Weights of a small mixture-of-experts language model, trained from scratch on English Wikipedia.
Size: 11 layers, width 320, vocabulary 8192, 86.8M parameters.
Below are experts of layer 6 (counted from 0) of a mixture-of-experts language model. Rows are named down (a neuron's output weights, with its number) and show model dimensions 0-39. Each number is 500 + 40 x the weight over its row's rms, rounded and kept within 0 to 999. Numbers have three digits each.
Before each expert's rows: a language model's description of what the expert responds to. This comes from a sample of Wikipedia text that the model never trained on.

# expert 20
Description: Quantity words and articles before a noun, such as one, two, each, several, the, a, and leading digits in tables.
down0:529470476576477529476532517462414461475445544586498476517506525452503507453496539563547435541530426554545496538454503508
down1:463461508515460526549453529536556545527534442498485441502517477448500477461461505493508449441503531522464463523449508438
down2:474489529500550486513470544503557468499412532500495530540496515491533497459510534518483536523518471514577454478486527502
down3:541510533558598456492460560490427522425487449524514561539517504487504489512610506457507485442559374471509458492450481519
down4:498504527497492572552506470360532486509533482521495500541552564401477480382492499533516504415538464508554509476558489446
down5:419528531512556557507477521442498461409488526528515473536434487487476562483560600516497472527491483537471483560532510513
down6:473541461575527486506490529501492470449395466430486463479570530486501491436543533523487578494504466481550514498503511478
down7:500449533516500495490537554506511494522587511489519519459475463510485488464445547572511472485496554504513481599462484550

# expert 1
Description: Field names and values in infoboxes, taxoboxes and catalog lists, e.g. Coordinates, Species, OCLC, Born, Genre.
down0:516478543507465499506521545484552483477532438490516556484498453526486425515409523499564492485445547497511458546505469422
down1:439529570510533487600497568550523503524526493541499526516497542523510518543439530471519555540538530470503516434465484524
down2:561479502433527482518524545564535545468543520455486425509538486543470498536454540406469505515447516549479477492524452510
down3:568542486525505526487517451524480543470561565574572560519526532476541517493541447518555557496499555457508569519442551468
down4:472443487518485486518420487531539478536474509421467579468611494512494554545504544580489500499537437505483476471547431553
down5:588461491553491493492525550540549562455486483462508453477490437516421562478517429528542497513472516485556445451571535571
down6:494530459529552558533507445516558537413541479568605553462490496486499515445486532495548479496440478550497567468529521460
down7:448474422482481502468659482554454498533495410519582487460585524562448463527503447540527526542438559496480449552505531539

# expert 39
Description: Nationality and occupation nouns after a or an in biographical lines, such as footballer, politician, journalist, American, rules footballer.
down0:487550482470457435434463504512578503494434447520513475562513506532561466519509581458432518482472557482501538627447522423
down1:501505555504528509528480469475510457529474443487507507540471474492487533557475540474550489494513548545436503531438536493
down2:484528443442509521494479484570439496492467490519472493541461503493550563507565524472493541550476469493525498468491554456
down3:512448439492553501423451557505497437503471541520522545501484532635513487435509500508490499557485518493513465505443451464
down4:506470558444467479585525523509459501532466500527485416485482519521504495430541555501470514474485534571474478458564501523
down5:426489574469474543539463513520528539507506523517561549476538493450523423459466500513487522563523493545504542504514525517
down6:543479492442536462510441476606503537549515494477571450560467524465537530502487563424469481460473489510538504537518404475
down7:563499465522527534493547506477495497491504486540588527472439449579446434478488472528539523553450477514563454527572489499

# expert 38
Description: Function words and line breaks in opening definitional sentences and headers, such as is, of, born, footballer, American, after title lines.
down0:502503446534482566557528457529448494504550542554535493449511475426480530410523484555529460465557470450438484426446547526
down1:479504532434555460493532503533443607557427554479559472528459472487538520506554500518501505459520510498587568518558510511
down2:437457479459521448520490486392443462486552493466483540504501512497454506503540439505487501454414480516474492477557501519
down3:502490542482497475521534514489561495504458458548569461448547504449443512483531497481464468541484475466471524526530491558
down4:512529437436445508512492517496467511541520550548546490491488551468545522537521446576587492473477556491480407539452454531
down5:472602474515570431503440546497455485492501529555521458524507593469548529463561482535572472484466418479497535601546507520
down6:396485461526452526473416542443515549528496556513506586458431498503466551525506522445464468421516565558468485516495481519
down7:512534528424507492563525517387512511536476466506561481562498467498536591441453531515533509478531499493529528565581534518

# expert 29
Description: Base verbs after to, would, can or not, such as be, make, take, qualify, have; also some unrelated name fragments.
down0:454538485542417510520473455490456528481502566534548476506525461477541474509482456507526496547545497448494501515604530542
down1:501587570489533494515484511440516508514447501518543543552498457519420596460528539538571465504498497457492493463532489455
down2:463497497483478583482476559474473523547450481577525520460618524488463433448511427591532497524535517516448514505528481520
down3:479448579483471483499529499556485464522543486598466470558508520549492429462410555544498486484495483583542554559453497459
down4:497518428503441483575514540562510550530495499492526592484570480563511495506558372515513499437528518486504565516502428498
down5:570484512537568487553518513527421577503521487505502489502441520540465405497459525478499440595520573505498525494502501521
down6:436429487442545513532528515522554503532417548506506493424459504511525430561490505503480449490461577615549513445541487507
down7:487556579485526538491480485484515526488503490562451496420559486475434498459451562486485446479484468433496494552471555469

# expert 0
Description: Infinitive "to", modals and prepositions linking a verb or noun to what follows, such as opportunities to, agreed to, could be, blackmailed into.
down0:529504533405492528490557522554500470545581531446536445537499494483457452440497468543502552473515452514481492482454457483
down1:480547509492488462482514514510510492485526449557534519501481470513485575567491548453454552565549499548498478487545480449
down2:566491484560506533433473537449520514489450488442464451566479490479501487435519464491511475471474467472548460553491479467
down3:438466525473547467502519533522437488542587573547545494443505442490487552564485531517573517491456469562472506461534503509
down4:491432483531551495570446459539486437445513491456533530564511409566521470494514506486455551477505481469477535503536462493
down5:505488530507503498468459496525540479532541493503520447519529588550422444396489440512506521538497519488426532509431511441
down6:493489492488480462546543459466562537535597452583511438537498527402405530504488493564498510480480480541527500522492545468
down7:504527506428501556482500488476528487535481466558500532470475557514520523456513514524486485504482492579485505521585505436

# expert 21
Description: The, that and which straight after in or of (in the United States, in that territory), plus year digits and word pieces after in.
down0:526473491439477502538534457430513534500410478462417435498545501456511496466519460538488541471493472483478518555438468510
down1:432557550452475496463466513462527527577472535537451489539532526443457498458487438509514495533555482536450503536493445459
down2:480495442450473515569496473563520505448546468481476533526465535524561611509461542483525495472528481523546588481520475524
down3:553472587469600507542500536467510544546546530491518536496507506465461446489390514451427462520493490580477498477561477500
down4:436528557519464473545536508482487472447417508496470478513424551552413558454502476460490458456497508468476486533484545479
down5:536482424512535460504548542511576447507469544520459489534519574519477572543486524406596451495465480463467537480448515540
down6:457488546527475523467527495432480564505482518508478498506483435469526471478562417553530486485554463513497492482549467518
down7:470510523475447508483473414424493431467431476530544530554531508529525456494544504478510486464482486476419494482513440484

# expert 9
Description: Prepositions after verbs, participles and nouns, usually before a noun phrase, such as part of, aligned with, remained in, by, into, through.
down0:509497412509491436496530482541476466449552433531467509521465550530518542496590532524552458529479412501540521476559465487
down1:490521528567442503544453464438417537467503527474530550495418464442495463536470479493514498552531554462507535444512477578
down2:536460478442424530487380486544531581443463461605602551464460514565521489411506541471464477507465505543523473509493538406
down3:488470510510454488455500522433452539523517447477535478440450519496442520508529458445520461483511511531523449447512541436
down4:454462497475482531504476597521444497510471469417580414454513487588453443430511506511503422548461586418531498503533495510
down5:560553503562548525456479476456567481463472557470580565473554508505482459531573543535513480548510530473510485509505485454
down6:508517448549551465523520448442485453471469523535438552461488484499498544528460480523491465506506484490431477461546469529
down7:539567507494536501539499456531486462517516530397476583514497417546596455504474544423409508498541496470475580464469486463

# expert 26
Description: Suffix pieces ending nouns, such as -age in teenage, -ship, -ity, -tion, and plural s, mostly mid-sentence.
down0:547503513429525550435512547519531488455538463484491489542440499470574479562535453468473496513464503450474550540480508527
down1:516449574520538488440522451465452523479517468566532571510477488484448453524509474501473438518530520534470492585493493462
down2:419573454533545517478420487497522539518490472521528476482468500544481525507502532510497480618522504508535497476476497496
down3:499515533558542487530504481480492501498541508484484511472518535491476387493554504457478472449524524516439491499492462492
down4:525481517515548546460498531461492549555457578507524480469518473528542495501493532514554497539508548381459483496490524505
down5:497468532561469548521494499458500540480540537508588509519479546457470434599528549485511547560560508498512519487459521511
down6:506514540449513475512497507453475548513562519553438409557485535537521492473491512455487564528474446518538459612521480552
down7:455505494509560535447505502514496518496539507444461482434500527511565509530457444493469500456479485541475440505504499532

# expert 44
Description: Digits inside multi-digit numbers, especially later digits of years and decimal coordinates such as 57.583051°, 1958–1988.
down0:585551466502486539435455491498518503475597502532495573475443480534515579514470514537458548490454606526507449426467480550
down1:479500470575441463508526555543525502480475520516491500482487543518555456506452472483505551514516511522517466515498526519
down2:488528461557473416491523555481563491496531498445440501489509399486458472625526483533463529498545476405502501556544540445
down3:527506491508521479515525469518505561548524558505517556482459543548482525511495512567463520437506509493517445552487513567
down4:539494486558492520446479507481536537584508556548477447531469515480493509488503568508479527446509446529514512480512521475
down5:461504517515386550517521509503534520498468449510529525552513476532549490506512543489497523502535436506494517543518504451
down6:453506515487564480472476493536584522497536502503477489506485470482401455512554520462525459633504437558513563493568567478
down7:455525485510559490489534506553461408489365456471482561525480507417440476526549473413491456406478414458476493489510483465

# expert 32
Description: Middle or final pieces of split words and proper names, such as Conser-va-tory, Arrondiss-ement, -burg, -ington, unident-ified.
down0:473533528472514470471463474558445547519548534540474496475476535523495458518496544583537457516534477594487443483541481509
down1:465555474447517489498463504478504527489456494507571508447527481524512548500585463513463534465477479536526539467583460529
down2:482520503501415467509461543534471434544491494495456509447513439435414511553571559550502535489565474514491543467598440524
down3:477518483454427519556477482455472478464440576483413540482510517493493572518472536497523518481478507464525452488525509477
down4:521536448549472452485434471489459499512422501524537504506473609558493472544544440476540546433561474527459516519508517469
down5:491489458503499490500479491504514520545473499576450497510508438491501541505496529530510478509420539470456489546470494486
down6:543492543482490565376450427459498570513513524583445502516551495516472503476538472549445421521484460556514494597561513486
down7:470497526431585426500474510564479500546497518581508495550497546469437538445504465493475478480467533496493565567456414522

# expert 18
Description: Section heading markers like ==, ===, ====, table pipes and separator rows, and line breaks or words right beside headings.
down0:560506504515406468575460528454439495526507488494458456507480491464473518482501445461521454445461547510481494514547519511
down1:580511512498569500525532517510474562536554506535528483481498552481515598498420516556486513493532470528500522454524487480
down2:503494400553566422479484480466435528533569489551490459568534553548515449504519506437465524526369572520510459551474488542
down3:548504513519458472457480460452427453514521523511563485550479486511441504464485502477498539545558495548548499440471552481
down4:514563473486466497555595432536502497594544511521504443527529509509545443491524470494520474487543462498502503501540549414
down5:522481509523547483492567552528504532457521480560506457590483470485520462514494582492511570472501470471488556557442495508
down6:471442476489527501524425580473536543513557445475439548488536490494498550469505553511414474462435473503448544506565427539
down7:509514519431483466488492566570514503495424474455511459518506375574523465481557512457415491480565510533491471481517538571

# expert 50
Description: Past participles and adjectives following was/is/were, such as appointed, buried, considered, available, plus spaces after intensifiers like extremely.
down0:498518508520520564443569450499497497539531483532540484503516491502610505457479547504540461501527464462491563522554517490
down1:446479575487554450471450470511501465557486526563536493510501470511511549521457456434527463536489495423464505534534516454
down2:467522486513474495445501520535397502476421452427445437559539500430561521503597486498536474493540475533505465590494565441
down3:475511506533496533430575489497493457577423467515521540467519507529444479502421553472533477479508579510424456539500502404
down4:503435550523458415478476516548431524474500528624541456544528512485490473519462510484501460499549466559515446500530545495
down5:502449522463467513476547453497556583502482471449461432484475535520515531511465468464482434605568478467503461499554501507
down6:537504481528530499543512619539467479486477514502489500496501538586504511541514465584444469499518525520469494404427492529
down7:561494489447494493533501503551471497506507455575496465492530509482475566511514476563463389519478471459441478452465449509

# expert 58
Description: Adverbs and fillers after "was/is", like "probably", "already", "been", and middle pieces of personal names such as "Na-ta-sha", "Na-var-ro".
down0:558504545553534560548494466528542516511466456481492464466505532532486505483495608512536509539495467498542522533506589545
down1:562441551480513459467494572519475470470562461550489498552490578545452546488495530506531482514517560488543470512555472560
down2:494533511492506541457447569441534545536554514575494415449474464447462531505519515536519607503463528542478500546505487554
down3:455511557502545519475492506448462543399550496452535467517482517490492463374520483541495586497536473515517510446404512549
down4:444474486515508565472517469501485477457446419533466549555469465522499449535441479516495503395484462482443488503552559473
down5:507449522545520498572548424574493509531542512484480491505493516529428506511474457433486498556503468464493522512486486582
down6:548500516497471482472573499488487475544497542551489502405536532532532490565559413492514455492461486457508466462525484451
down7:479545518438451534524466494449515494431494434491520523474467457514484488494438535520545475436506568508453513507476523520

# expert 47
Description: The space or first digit of a year after in or a date, as in 2012, plus the after in, and addition, order, across.
down0:513503444423485425438499494448496477498461494479528464484510630550479598470558495518480533437496488489487573540458489491
down1:474555548531546489498527450512498492476540519507503471491518498516461486527453495451503534524494508521455530497479505491
down2:455525401552475479473560476568513485546493486497501504453503548533572476454600519509476468553504518445436478506502552523
down3:513451477460462477519546459527543540412539462500474524492482570484442644502488455487485489478509497499545522527486476529
down4:466504537502587468406505597513460432485453485548571456532501465540495528488527442565529517538511513580566500458471507513
down5:469435491499520531560522518420458481505472548533496520505452531477461447512537443486515551507489503485511519542506491493
down6:500450567513547559481504431437510532487468501455541531561570525517506393478530515579485482482468493583549459553525490496
down7:501486513486513448480497403496454444460562460553498462474533471431509473589547509444532513538505438529489563510487461499

# expert 57
Description: Pieces inside proper names and common first names, such as Sir, Steve, Jack, Kirmington, Russia, Mount, Star Trek.
down0:473539561482438522543527460504464498513441467502540509417471561453519503424581508529521557493493528480488513484463475548
down1:513463625478460538454522494503519482542445467472483603411469460473527456502464522482476510462490452486478538487557491416
down2:438573461545540523464549485546578532506528493516460491409508547398536493509514548582495564469536433453414506443525477548
down3:531561484464470544552434404483475494491426513449512509485487511461496551484562465431561453470531435513502493524582483525
down4:540524466503505418477473442503496520490475484499528494528574524445490483501510546512536459494474503488526500531519516500
down5:455555541473457532528503486600518520447515540546479527511494533561533529450458486450508519455453567545529465444482515505
down6:550508490454555521467562538516505473438548478536476526468567541466548535485432501521471446558476479525550499515527461571
down7:440451545481536431494487528470456474475521531497504464509539505538524576509474540518493489518471525516518506438496480525

# expert 31
Description: Digits starting numbers in football statistics tables and career lists, especially leading 1 or 2 in appearance and goal columns.
down0:547458529523467471507482479470515531562477530562517547525556534492596472460516458534476465481508466393547505537492537467
down1:468451561498534510561447477507470467507461485498558516577497480454501476556517459514530579472474548519483531532525530511
down2:454445524456516520465475459463574505421555596467499514518508504492492469493504515490519512532486508601535525474546461525
down3:479431533451576477427533508456518552467476516513503518551514464454528606482524485550434499489480480568560558473514492529
down4:557467507511525567482459529448500593484568538562539560560511504450489500501433459509498566581502492452557445513481435524
down5:499451411479524536542535502492504437501511508524516499474510489486432425498576509462446498509449484465503509530422558497
down6:442494567527511411513535505494534508519496494546481490520519448537567538450448443584488533500482491553480499503539508512
down7:448469539547538566501478488470473519557511431501528454571498568483527496518466522455523484493553431517509557470527473440

# expert 4
Description: The space or first digits of a year right after "in" in biographies and histories, like "in 1979", "in 2012", "in 2011".
down0:532524474477471480479471493492470547497505423487508535489493531528502550458490506512613524501497427450527527454481487492
down1:500511469491503478443449411431498473479395397508449549544456473525492501499523553531544454497514464474496539471481601520
down2:450481553554529492477492511481502432432479533474455457503511522494435461489528522482481468489556551469490544478540482459
down3:501452524452534500443574456464522525476463496523447495512441490489500508485452523561566509526459485595557500490518511485
down4:512514510547531456477489591439514532514595478489538546535549530511523491487530505490423538540507399493427448541480491474
down5:485564495606506469595480480517468497435476496591535527512483506423389454539471550458490562495475504555569548515516512568
down6:460501491553450512569499571520514517516517561494475564441502531417546475540509454529540469530605475423477467552506525548
down7:402485574451512470508521500532518465500495472585481489444503433527455540553552549530503538552482452529525492504464455505

# expert 61
Description: Conjunctions linking words or clauses, mainly and, also or, but, &, vs, and dashes between paired names.
down0:513455520471549498452499434553469519488476521520482550475491466546482474476494446465484504483533508560605537461499479456
down1:444545533470471523476503565503470510451526408554560438488578519492439514598565543553520478449482465564461543436528431530
down2:458444577506537506531467487490494558470503588484499532492483573540498505460503547477526460454507495399521447500451517510
down3:464577510619437564517519490532432453540489523476464483495517461499470430434541469454571531501470466585500477517541496443
down4:414526495511545437554501490560496460499493507556575468470518474481491484442528432466480403492439421525492487457498506494
down5:483484455485492527526455532573528505502374484478570503516495447499499558507451502453483481439554484494476478511484461537
down6:416532517475506502479531557476472534463487467569500527506527534573533518491497514494535447507461498510520529555495422485
down7:507513445499502457486457574453515509503424461567523544486478498529537484518507497482525580538472471510562533537529522500

# expert 17
Description: Middle and final pieces of surnames and some place names, such as -owski, -ová, -stein, -ington, -ić, Griff-i-ths.
down0:594515420524483470506465483424560564540494475475441490529506478435423492531473440539491454424503522458482549570502449548
down1:515458424526504551549500626455513502462483506484546519526507438551465449468527402437418548498538533420486535539485530545
down2:481494514504529525504550490511564450502490501473455505517494528558513491501529511574424539496488505569584513489459484546
down3:490505473556471535552520443460425493522528454542482484529500571527545556563499496457498477579482493510468516484557515474
down4:518549535416502473491421539489501507473525533422527527468490501417521539477455552465508473486481483525491434510521417484
down5:560483524480467459476527547453534521475541521552519499512501470504481563492513470442489477494569495498459407511528486470
down6:518583457518446436561630515501486474494498514493535409529529525460485439486510490598479487552508513505456462516446493477
down7:451436491563470493506558481483567536503501489523511464490454451507497449545509473489597489480502524528493512516525555408

# expert 37
Description: Personal pronouns as subjects or objects in prose, e.g. it, they, him, her, he, and existential there.
down0:462455475517462462523493456493477530442515500527521535447482471505455524557480430538481519443427494502523476487465541548
down1:554456456498481474435477562422443534470566418485555515548547536542550549515504495507487600491519440510578497466442458525
down2:431478428496458552560529501527501497497500522509497480556480513509473509465507491444517499521504501520453586438557522563
down3:469425498490447470440533552500489527534584474509501531460474408557505450494535571479511533512544511519559521453446458497
down4:463471463489508485492490460489496438542478439428504497542507462456516498471487407498387508497416399469521542491554462444
down5:514473524461496510569485512411442499508483511467448496393556464537519549525476446485526475500481560496533444521512530513
down6:457388434587551507480549523500508444479541548451511492485555557503535519389512501502519523505552433521468496512526501503
down7:470541473569470443522499487457510489579495495475487589475532513454518490518444469522475543502473460449523497506436436444

# expert 42
Description: Tokens right after a comma or space in lists, places and dates, like year digits, state names, and including, especially, respectively.
down0:481541529515492547476414503559568523525579496487451539469461465452484435465523446457511482551553542520533496425487511429
down1:536528495495550437513497552492471464414505453509483507478545540472498528462485537452539520495451547495451515480570474428
down2:513531467537474571486506557511516434524475518552514467438449484553480445532488508471517506525519530603452508457450513557
down3:481585541505522465448458407538499484501493515418464551477477541518531397495485535530487462558479433486445523441530520460
down4:507514494468515517546513489504558480464471442485455526472523537465464465509522459451454520484446407526473571551481396496
down5:487350521528477521576424474553511519457521502501514545488439445508485417479494557498539469509492571422551559527488482448
down6:516533473503404507503518472474464422580453516466488528482502571478531530497541443496514500522503471495441483503550485437
down7:483510593555576448548442495458486520550549459526572515522579539463455484473488494527479575427487488483513466493488488469

# expert 13
Description: Word endings and capitalized name words in titles and organizations, plus digits in chart names like Billboard Hot 100.
down0:498525493495502479474491555526492483466503550511453531514543474388543540474475492526496445508472568505484539542591489478
down1:536546543465440468536608543473520549520501530483496570454458476479499519485528491460396490501507512441537488513487519591
down2:544513514544484514533531467501478538506443485520482457539476499448475557551565488474502537501512432488538454505476507523
down3:472468464490496466546511499576477494458544558423483537556553436518531494510541483483491519588535528440516439504481500489
down4:497521479417562497468519481537525516514547506469521397620443537553529473485446542561486449472461484465522514486489472466
down5:498532435504498424502466465406483531446483462460513512481477523513462565496559457575433456449540532500433462545531526523
down6:469532482513556408478562512479403487453537459468515435515514542499493529485509539609475508495490466455505511502449497483
down7:546492497511459568507484569490481538452496534483466587517486480513444507529540472550527560449562493393451475492359481501

# expert 24
Description: Field names and colons in dash-started infobox lines, such as Born, Country, Genre(s), Date of birth, Coordinates, Occupation, Clade.
down0:480512568531590542504534465517513500429543519475463462518486536539475510489530478494553479521447537498533590488494523515
down1:438448446462477544483529439463467519553491506457473441448427471525461489482494518418453525515496530472517516503507497454
down2:479526502397497574522594496551469459567470529564503495541487500467545585541468511464487503542522522504478498513552485525
down3:528462585523486455478517513497447495498481386498495442519413540527504562526472639591503563485474485540510492496492508486
down4:507491552483519479488436569433462523501478466552497468475526503454578529526550456554449534465482453486463584429527450471
down5:543470462488421500475511579522473547531488464487537444453489513489579531552480504484529569489581529455488405460528518466
down6:402561444551492532508488490477520501517495592511489517515488502501401477469526524485544491443526486568452503457535438501
down7:449483575462483585400496499502473441551513451552478431526477511567495590510490505601534497475518567502454577439486404453

# expert 45
Description: Inner word pieces of proper names and words, especially mp and pp (Templars, Temps, Giuseppe), and plural s endings.
down0:500517502499487606466432665461457499506523455537555418485556455520513525486449510560512570443496558564484537462457499528
down1:461499519475562494513490521552510522495523648551521443491533463521462511492483553560471531512493481481467467534457486505
down2:564432519504475520516483564518520466443531519495559499536536531516478444479403432492463461528483550547493567502556469507
down3:486556524529495483505481452467407428408475517511467477451412482543544511484503531571515504511471474448497510480515549480
down4:551450425465446507480474512509418538549530494509439492459519488450503486555512515517463482489576486547505485475453520576
down5:525457427525477480503584480496530516494469472491508471494493520484469528486484507565471523540476496436494494498470455563
down6:517471573533524522457448539484468524531423471627596480530498521503484510476469516570551484487490504539490468403483537562
down7:507513648506489509540540426492460463477521502491458507488498520467467568567456503459461512438519531494506510467461489532

# expert 12
Description: Words in opening definition sentences of stub articles, especially species entries: "is a moth of the family", species, genus, footballer, film.
down0:549461475504410498562494481440435559457399513542480434491470437452518451528514455477533469542477541558521499490529524534
down1:512529404478519512467546450504455522483505519483516482535495554446532479535491491602560519497515491555552445474509493540
down2:503477513485522488547443417562536476532504468490514476451432463483603522453499420478530584485572580480529521566462547506
down3:479518454554470509459532549443450537517508468484485480507537469510537470505484476484494437485488479439471460524493510478
down4:528512448581454498571495549436474424561510455418529523528467507505454442448583500467529595509471528429483487462526570515
down5:473493494499502512399524559480380461504538507493568477469492471561453462497537494450490511513498478515558493426533516495
down6:533523494530505507524480459583568497507428491490502510522493469468567498494553530540496534478427470557532461491502521473
down7:574526412501480485545490485487564527499507469452506440487484536527561592462458537508541562514548438539474565502452439480

# expert 60
Description: Pieces in music chart and discography tables, such as Billboard, Albums, Hip-H-op, Rhy-th-mic, Records, and the pipes between cells.
down0:519519507560496523576509568461456491469507515486487534559544491524512492507532423453515458433543522434405463544518462519
down1:571531399515414550544537509510495463537458460485501497506514473551538498473482476502516568369529464502478516493527424457
down2:448479484486426529523522520556465501486541425553554485529473572497532489440475484489520529446515441527535473566545528477
down3:502561472464570487569505478535537473540449411426477501446474458532522536460447525440466528500496530506527491517501500530
down4:510472449465445516498494465470534528507508513502503445508521510486571530442536491520473486505490468507539518499471536490
down5:495541537493462518506471547618473531520542477477529587467449558518518604448529536462454538496491517452426549548477438538
down6:484519478465545447485490559425557547511477538519447534465481505516535492587504591523466604517531462461468520529574426530
down7:504463515510573437496407477549388475465519480466589465517557505442510541544539476486442535525435516535517506492518524507

# expert 54
Description: Word pieces after an initial consonant fragment (ce-le-brating, buck-le, p-ie-tra) and common material or amount nouns like glass, metal, iron, variety.
down0:496610496472464543588513519513530535483510463553481452444533511520403480482484506578487463412526461461461495512519470522
down1:516499497504475480521482411433502432475497524456550511485510547533513516460491517496550504544540491548554544537420477440
down2:529504406450517491546535538427524516455495506421500460519522485522487550487536444493526520418520511515466503566567507530
down3:459520533460450522510517564528536498494561489538471481489516594503507539493550505461524514585477509565624502489571504439
down4:519527492540383493494470495479488482461444486465585513455523462507484502512490493532531531553476512475497532460500486531
down5:554439522484588446483453407560463463490544469482525508588542551532548426531439580518451505496460520474502505479473487479
down6:474494555542486493542450498497514474501494577462562454477501436512521425519446513560476501532537530557450462541535515518
down7:621496529532496545546478480463498462518496470425420543572512505484457462383518552467453458476491456482469508481438490626

# expert 63
Description: Plural suffixes and plural nouns, mostly s, ions, ities, ers, as in Teams, Deaths, designs, Awards, members, students.
down0:499529470517509462496471474510585531503533495447477568589502495513509507562464430521403491423485470499481467449575460490
down1:527518533488468473506491500481476581539545531478563482567484500457475480560453477433578528498544548491526485509492505530
down2:526465589502571550454477455502441550471489455506508558481533524510523516536474468468556535459488526489442538459458529453
down3:548479513547480494476497555485462432530471497499483537493503499447547593547461534449489508462503479512471418459493502488
down4:550508472460468527483573550536518487558526460468498487514522480445521456445489477487464486522454502591542531520472493434
down5:524548507582472501485519530527485526516555482477489593519506549509498453523557471488421573564491502502513541498475482568
down6:430496533538471390498515481480502486469487497434490527516414523530516559496465520487503497464519529459539515514447466503
down7:489519540502418478555473477472432504503459472485542496556461553460544516530543512577504537542396521487503533537417504546

# expert 11
Description: Words in names of universities, institutes and schools, especially of after Institute or University, plus studied, graduated, degree.
down0:551475578567502549464431580548490512440404543485446423521469438532505461466466496608537581529519495493541515496556501494
down1:517480450450520473496495541460464460538462463545477553481463532426529468530556509528517460486491569490533566497504484522
down2:505453534468532548532404500495417450492487496474437475502452524477566492487536505549552553497474523364514474460557547535
down3:544474546497470538478533467527555490512494446471503465398457501530525491474463516553473457457478516507534497540470479524
down4:489535476529472499485427511502507504558490557497487425480458589466516421587531549568517457536565496540435481537523488513
down5:514503446549541482546518469454468502536471450463481481532462485483476519486461466528474543475485458503515513498525504492
down6:448481570507482504475526492476592512568570508521479508519511537468514513550544599490483498595477463510519516517422488479
down7:554426522453513452510433498449492470472470507577519434493440453507515436516436518467521443588544478470519511513490487566